config.yaml
n_layer: 9
d_model: 256
n_experts: 128
experts_per_token: 4
d_expert: 96
d_shared_expert: 128
activation: "swiglu"
moe_layers: [0, 1, 2, 3, 4, 5, 6, 7, 8]
router_score: "softmax"
normalize_top_k: false
routed_scale: 15.4
balance_loss: 0.00838
balance_bias: false
n_groups: 8
groups_per_token: 2
init_std_router: 0.0266
lr_router: 0.00202
n_head: 2
n_kv_head: 1
head_dim: 128
vocab_size: 2048
norm: "rmsnorm"
norm_place: "pre"
norm_eps: 1e-05
positions: "rope"
rope_base: 10000.0
rope_fraction: 1.0
qk_norm: false
attn_scale: 0.0884
tie_embeddings: false
parallel_block: false
init: "uniform"
init_std_qkv: 0.0471
init_std_o: 0.0471
init_std_up: 0.0471
init_std_down: 0.0
optimizer: "muon"
lr: 0.0125
lr_mult_o: 0.618
beta1: 0.95
lr_head: 0.00872
warmup_steps: 200
schedule: "wsd"
decay_fraction: 1.0
decay_shape: "cos"
final_lr_fraction: 0.02
batch_tokens: 131072
seq_len: 512
doc_mask: false
z_loss: 1e-05
train_tokens: 944800000
steps: 7209
dataset: "wikipedia_en"
Below are experts of layer 4 (counted from 0) of a mixture-of-experts language model. Rows are named router (the router's row for the expert), gate (a neuron's input weights, with its number), up (a neuron's input weights, with its number) and show model dimensions 0-255. Each number is 128 + 24 x the weight over its row's rms, rounded and kept within 0 to 255. Numbers have three digits each.
Before each expert's rows: "gets" lists some tokens that make up at least twice as much of what it gets as of all text. This comes from a sample of Wikipedia text that the model never trained on. Tokens count by the router's weight.

# expert 87
gets: "ie", "che", "val", "go", "co", "mon"
router:102151132151085166128160138166128098086124159117169113134140085125121125183105155151135112094087118148158188131143102093086121116122166115111123164064104142141135150112103087112119109078161110103134121121139076116100162156155160158120089140131107114117110140105175149133076144146149146125150131121101137134157116113121131112126096165162159170098132119100118139073118144132150156106131139135143092137097130142145105146112088145193143124150117152147094132124092116117089113149162122086122117140140162150131118122149125111091114139089126091140091124140144143153107106146120109141102156160135147110090114138130089094173110144112115129125119112087108110141139148087105127101121106105131122088149115079093105146097146146121154122152144113125123122160148123116129129124099131
gate0:164115098127108139145125107147123165105137129111122122115136130107135169115159093129123145107088114119114140101183176135155195130134127122145087098120124129115160118151146154141094159129129054137109101121138163127095127101151135123093118116106106158129104136180152120128130151097071145170125141112130097097126145133113125163115104099128137154150114148125127090124144133099139148161099121125122130108121156137116066161141122094147132122119093164122105139090132104134114152156118144153075129080151157113108138156133095130071119116142160149096166107067101098143099124089109130146125140154124153099081098130148117127113114147138150140157179175159122109105133126134133135108134130139123125122091126104109136137099150133174095163124124118156142118142106131160127113135043140
up0:102159126100129178155132129149162133083106079130130163105141136136102138120155124143117110142154087172126165106113135169137134130131152119093180097125107127146133130110119133144127131126137111132095150158167126111090131173141141111103093137137105074088138115085117096133133077095137166167110099144110110117127086112114078191119108106142134151122097132124134162149090127138139148156173132151115119128131187134137128121101145107104136141145127124132104133133115135137126122164115101138122153168124118152113125133150075103135092115114134095096109130093178141129126109138102165173130111142094134116118125130073155115180171138120123194125159087116130111152115121154145135117162062111120135114112110135091132120161136154137136105110119103083149151142145146101105149095145152

# expert 106
gets: ",", "),", "le", " where", " while", "—"
router:131141150132124118105091138122138141161113113078128103129146142086100117180156126142127148122134091173131091144168175131091126104125109118110130119094109106126087107110127135140106130123149119093147080097073121128118104108161134142154092102099119111165174114111139120086102164160139160181117135149119136135116142114153148113138134129159127081121100161144081108106101140172136141144095148157157103146121117135126106158166149140086115100161188104114089086099139086132107112114131134106143088138171133123149112149136143137121143114132108139130179122149119147131107151148095140177072118138152118155108176127119133137106104104121152168107133138170085115098150096153154145142093137098128114124160159128116155143127129172117166122112147154162137121082133102120110145140124119
gate0:110157125104158139121147115128111188097104163122140120140120125132142089164099117119123109126145114121102098175122109143177131105078136104110119140120123112156107098122115108142096141141121130071144102116094153152091149169124135145144181119157136138114103108137160146161139124150111144142107114119159109154137112124111162167102159151111147125138131101131113120170094106151083108129152121092100089140148143153091082157170125158128111129150127132153159107130098125106094044121093125115122120091137181092118085132156123098113137108089165195111143123139123150142125147145121067142141122129106136075129128132105153115122151136157161127170133094110138096095108137095115107166116150107108124118162113127109125145106151113136147177086125131145146168139141121127099133138106147
up0:130137145146113127131110123107165141122143116062157129164100171119154097100158116122112101119142126117100140146157178124154125100116151114154154130114127133097145188112143133140150096180136111117175085146116144130127156103085140083112152114121107116152115124132112113116128134156136172169111098145185149085117128158143083182095101103126144137130120149167117159120154145141108136131138150123098141161155175142117173170121134135109083146187139116097139125103123141161134123138172127121120102083124158105133146159077092151146122143083103126113144141073132099148143128132123119117137081140114112135131154121119154181102131140145138166130135122113104133163129129139116120141126090181116156145101124099114175107113147129139139151086133107111145142071131100155139117116141116

# expert 51
gets: "\n", " (", " \"", ".", "ist", "ne"
router:150082126146151111127091103163143087130098109150131122139123077111124128147125123081117165118147105119135150112087116160143140130141104116123160148142138136119116136118174108107139140109090144169093166112116158132129120142125126135171129097102056090111090109155117177147116105086160139131078088114105125097100146145153116146123163103091141145138125126090179147147112167140137116161118127099138123127127098149100138152137075121150197151125142133115122116112150126081147151116090131132104122123119081124130088114115171105129127156138104154151145142115116131163147136112145116139155097099103100128156132110124101120118105089129150143155157144141135115073113080119151116144107132149110113124150125189128076179115148108120114116142108138105116085144130122146166150165153159
gate0:111123121090137151161144150110178134134092097141115098149139116101146143131137105140125166086081091126129083102143179116118146130151118112097182143088130152122096154128133090167149138088107138138136129129136085112071104175129129145107110059094111118124156126144126140120082115141125140148139119095116161143134157093141161143053126105109121093156119115112123151074127176103140131129116168163135142101141103121120130154154152101121157166139140130126157158118083128150160131148157093139100155141094080148162112115129129141138098106116098137111164141135123119132098136121140182150143141117101071127120121154107134113143122149123113090130119098152120140171149122156086096173098125149161129114169122142111087127125126109142139088153115165140129126119108146125118134126111129
up0:144125122117143135136156135108152178121115141135118135169116089108167170145157117099099171086094103127126124143167175130155138171161120143112137115093104162133114138116133094132140138115118184152186121101137121113090080161124130121141104098122123115151135141115129182130153100120130149143124121105129122112155125108130159147126150091149128145135086120111110131131117179113116114118103149099118148105112169117169139141116164124113162183118135125141137149112150106093141089172134134168124121147137060104129159135146104097135101140114112115094095155099136159132107121163113166120107149133114084117125118175135169124123100136137134089098078153134136125173124158156118117192119170177119113147148126110131118115123158088134122097131129153069114108114128122109125115078148148

# expert 99
gets: ",", " and", "),", " but", " or", " while"
router:124088159144133120148115140143147147158088117123144121162158147086109112108158139120160143103148095142121137115141144180104161139121109117094111113106145083120110091130127146150112145159136117112138088138085151140119094111141133180166127090103144114157177103149115146065144152158150155162110147117192102086113140134164117138130129129166143078132118120113107126081132170159151133136083107140141146148112094137122087158129168108093133067109192123105078115121170111161092137111103147116144109124132114087111109118129139149091152120126114153135166158133125165101138151137105132109095117120109164127105155126131086138126119108140169155120153146121103097148135091146159162149106150138094111135154131118138120140145095168134131117103114119132100115102140133117121171160143145
gate0:122112150116134160104088107146131139157145109137150118130114139152106154125094127138116119148131093153140118105105116136125089151109132102128143162158140141152146137128102133161107124111093065099120104122153075152098148111156095178155125131099147109092110129147118096159098111131132139164128083140168156100089146088115097089093135150142108165149089152141143130113112119125102101114116134096113106111134134125117121134132122119139131142155109140141160100085106087122144107151123149132148137158140142105117119078131124119151137126096155126070110073125147111134128104115144155137128164112113156142125102162141081081151113174157160083122140141143134108120107142122108119162182134092144139116107121130120141101093196116124084099174068092135133124105126166127163139147166177
up0:132150117131148118152128169080139088106088133159116124052126121103098116161116110161115123138099149107103141150188146103120129141137089136130144150079142148164204120135129121107100129137095197157120147115137154093127071143116177091126118141178122123105143138094158084146131139112120100117116157123102132141135140145144130118140111164136135112106152108112173106121123147137160145087130110142137120095105104165142150126153136100122088135131156137135111163169105147124126150103117107102114095115120141128115172157094134134116134095170162165158117147096152134145107111128133121142148089099111072161113108116130130176097134102108077141147074102152131144152111151098149154127106108112156129122151114101139099114140116128111146117118169119140126124121158136106132144107109092

# expert 42
gets: "op", "up", "te", "p", "at", "ip"
router:118136153115094105144154075101154138137076118132119125108158106161120133095096114134116115104175110115162153098132162100086133138103122126155111123151138128130132121099171182148108109143158109152110098126104120097101117152134084135117130113127167150071078124124090135144106115100151146111126139152172151117147142122134117101118153176131106150120101125154132122148144113100115152102145134104135130116169142160096154116130109167131152135089115118121097141126163109150131119132166137101110101122135180138123143124146122123157095114129170134142153167135153153148146110156170145081139087115158161131137175093127128114122187154112099103108088127109098173156150141179166141141109106101146169119089155147095133111129187122138107137169150117149098137145100107114128112165103126
gate0:121160119141122110148145127107136159134097117095178171114124116186147130129111157089129129159113171138139114109084130119076141147119127120121124144088130163148129085118161135105139115139117084134129138114154155106124103118144109106138119171088132099134149127105100110144166108101130158110098141127084157110097132122137111133059121114106151173119118077100141103098093129132098084139103129106138094135164154140144144100110140090096145095152096099130140123103104147099136128150172068159126158161123189100120158115117124083180111150173105102120135113137077116107125159137129114115114127084106118110147112112147117173127128114132124101113146157121111117106155137094125130098107094109097103148107124129171132141144121119147103104098102109142105084142160134106154123088133142
up0:107119184139116166080122171117132114085155168118135140133156145126154148122138121129128133152153119133098126154141062181092099134084101143100169119102137134116121133128116185115117159102105093136109091130154116125120139127117098115119151131160087114139112095132131147113146147150088139124094132110137145120111128101128133125125100132151143140106096132133138140166108152171107141117160143180144138141107172124119123141163114124138170190122147110149133143137135146138101147137143127122160140141125129149147148149095159077120116093125176102101125164126142148147124152166119149135162128179117130169157102124143151166105105155141132143146159146097129051160118111122139091129135133124091098110124124154077118113165135094148139137136093089123141100131085074110111098173153119

# expert 41
gets: " d", " \"", " D", "D", " de", "°"
router:122098096096123134140118118145160140166141157135133096110116111129172134146103131088102133155164083116138121115109166107181129114136117112135098159157132151134142116115134150098136128116097146148106127153160144149146105151129147139183106157138088172123117093170100155152133128134142138105094098058105131142140148146080079130135125120111149118173147159146127101126122155150127103117160172129161122113101145118089094100128117151083140133157120155148146109087086108090117139103117128092111158159133120111111124106142108123096128103127115165109185110084106108118180187110141126142131142109152165118119166156149121139140106129123125134118098156142108087146092106084131159133149133133092100135137134162105153138150134113141126109168112135117129113148092133103085150176119176
gate0:116121106114135140112174137102116167142172129146139160085144103170125138121157145088113146119136137116122112137155183103160155133116150121100102152150125108184143130146143144087085149133151138131142129116133112120132090140116137162152113119151123154138142126092119109122124147123140120128165081145106115157139112135107125121113096137147150137120151108111054165139101147152088115152142137080108135161179135146134145112084144096149156097123164136110180134132132118151161098142130155125176157112137147119140094100121142115115111148160113119167128158106104102150117138092111171147194097154148137154155116119108127132130123156121104096150077124080157158175157127092128130107167093110159098140137103141113150119139121072119119163094153138149124122067135151154106126102124144
up0:102126137148146130122071101131189122117087101135124137104095137082149128096115121136152082135170145138132170148072099178150083107168077115134129129132081118121137123150108125109180095165109130115122165126146163164100130119118140096094112140108136101152132123129098128137103136163123131110110125083117152108148093135128109142104130114118090135142141156123161087119113116111151127123128124156124141102138136132137140158119138117127134113105090078102061143122150146095108125105156135117143130124092135128128128125127144118129099161107142106103110130108158151121111143158140128106100147080108121127142154128116122098116126111115112185127130126116106044144109132134129091138104202135114170172134116114106089132120100110123115087126117092146138131143131096164187084146107119

# expert 53
gets: "p", " p", "ap", "int", "ft", " power"
router:131137120111141093142161155094146131096119136121175181111150111133159095060104091091133128084180133155084129137142132103143106113099125114169140112124126115097161110144112116147152115133133124129139117162148126146093147131142118090124158156122148129166097135168091115156081180103159095101148130113137137141127136156103141066127141154115075149162120126142169124103127123117131138093142151106122138116117105100099137158090116143160095120121098135121095121105090095129167117109145142117094135112134145139142150135123120139125109186167157136120096121111149172085161113142156121077153098123107101127183155112142144153139129170175103102129150139106132130108111147113124104106131142150129149149091147162087124094153172129120109093168128142107126127151117137097126133161117145
gate0:078103110102121121132181122210131149136121129120149113080142162122150099145139126154174081162103180116139089142105133116146149117119092126165089104126111122181116092121128103160109162133105139159138116144162148150157110140154153118105134189119205122124118135116122160115138127094173172154120113133142102110144132122146139132108141158176149112185120105105152123137114159123148088155142126166152096175138157171107161128114155139132121129099088122105105109124130085129130080137111113121129149125093131137093129159125110097138129120131146155154141146143152136131130169106134167119164157094121117159110109134126186135135106115150097115098136162143121132155115119156134174132160121132148113142117134133122135141108169133145117133116100126114113115125132148179126114101118097
up0:113162061166095127109108098113130096107115126106109141187139142144128149081109104087134177144117145136153155125152115153097105134129134160089160108104140140078140134106127133186127127117174139087121116111134144131128111189145113141117108146114098150145125141115133108153112163145110142123174130099150129159087133173089112119154123091116113117128154127118119113121114135136137109127145137148170101107136149140123144167151094104114120083143160128163146142126092150089131123124175104119101130118157142122146106088109104143113147104133168175134105108154099127115089140182150141107129122122172125120098123146137087107156120085131096129140122177123126098149148103078102102138144104163098112137147121115149126115076123115145121141198102122123124117174147125123126141146124173

# expert 48
gets: "al", "ck", "art", "um", "ult", "od"
router:113093145147134117134127095158112115105144112141132153098147087143128155133139105107105171101143131147160132113131132118128121112118101094177175110177150118155108139106109107100152122153139166150139146129128161166112145149122106127176117076140097128108080138166123093135100090112124092121101128129112107128116136149129101090127133117126108124154149135085190151094159147146152161144120156138159109109103128151118178128157106126101172142121159120129147158161163125119157142127098163129153124082114103130145093093136136126160157142114143150151140163113154157144155088094153157111161137110146132140170051121142099106109131139129128141157124101086157119109137126123146123113123100156161123119102110125087098126143170080151108157124120129095095097163140191132157110153133135
gate0:099140105102129160136132151160112147138129159134115153069136161111130111146126145117124122136095145129157117097163124138140131077132176139123161176104077098105109081129129122161156156110142111149112151158101089115145104105135136153113158112116147123122118121157130129104116149144087092130148139123098124095117160105120111120142178117117142088141139127101104101118119117113100098154174105130131099159179149149151129125131155179114155135155159099130173122126110131147089125099143096134094132154148111134081114128124113102134154120138113107097095125163129115152063073100121161152074144176106103157151106132141118129163138139115128141132141146136144112124170146100157136184127127091126172109110131117104167096089122119071142103107138119147086132156131112110165157133141138
up0:126096149141154108084147150139143114106142100144124115167110114146098120081122074128153161179162132094150141158134104103143114124153141147160136116124143158172117133132139168111105147114160102164119143131115102128146146133139150141091152110134130103087107117111101113139104136103137139146187150091114139117101115146152124101111182107129145133098184188108148124126148134141136139186102167096132133127165135162139098063081088106135125115143116169139149148142108130130123125127114152097101131131136181105118148128137139146137135114127191132152144165138156109123182115125141129117066108153091125138135103123165121170147154169161107090133135128138147104133112129136145097102149112141145159118111132117158112078128144122086147130113083133123107117161122101175099130126112116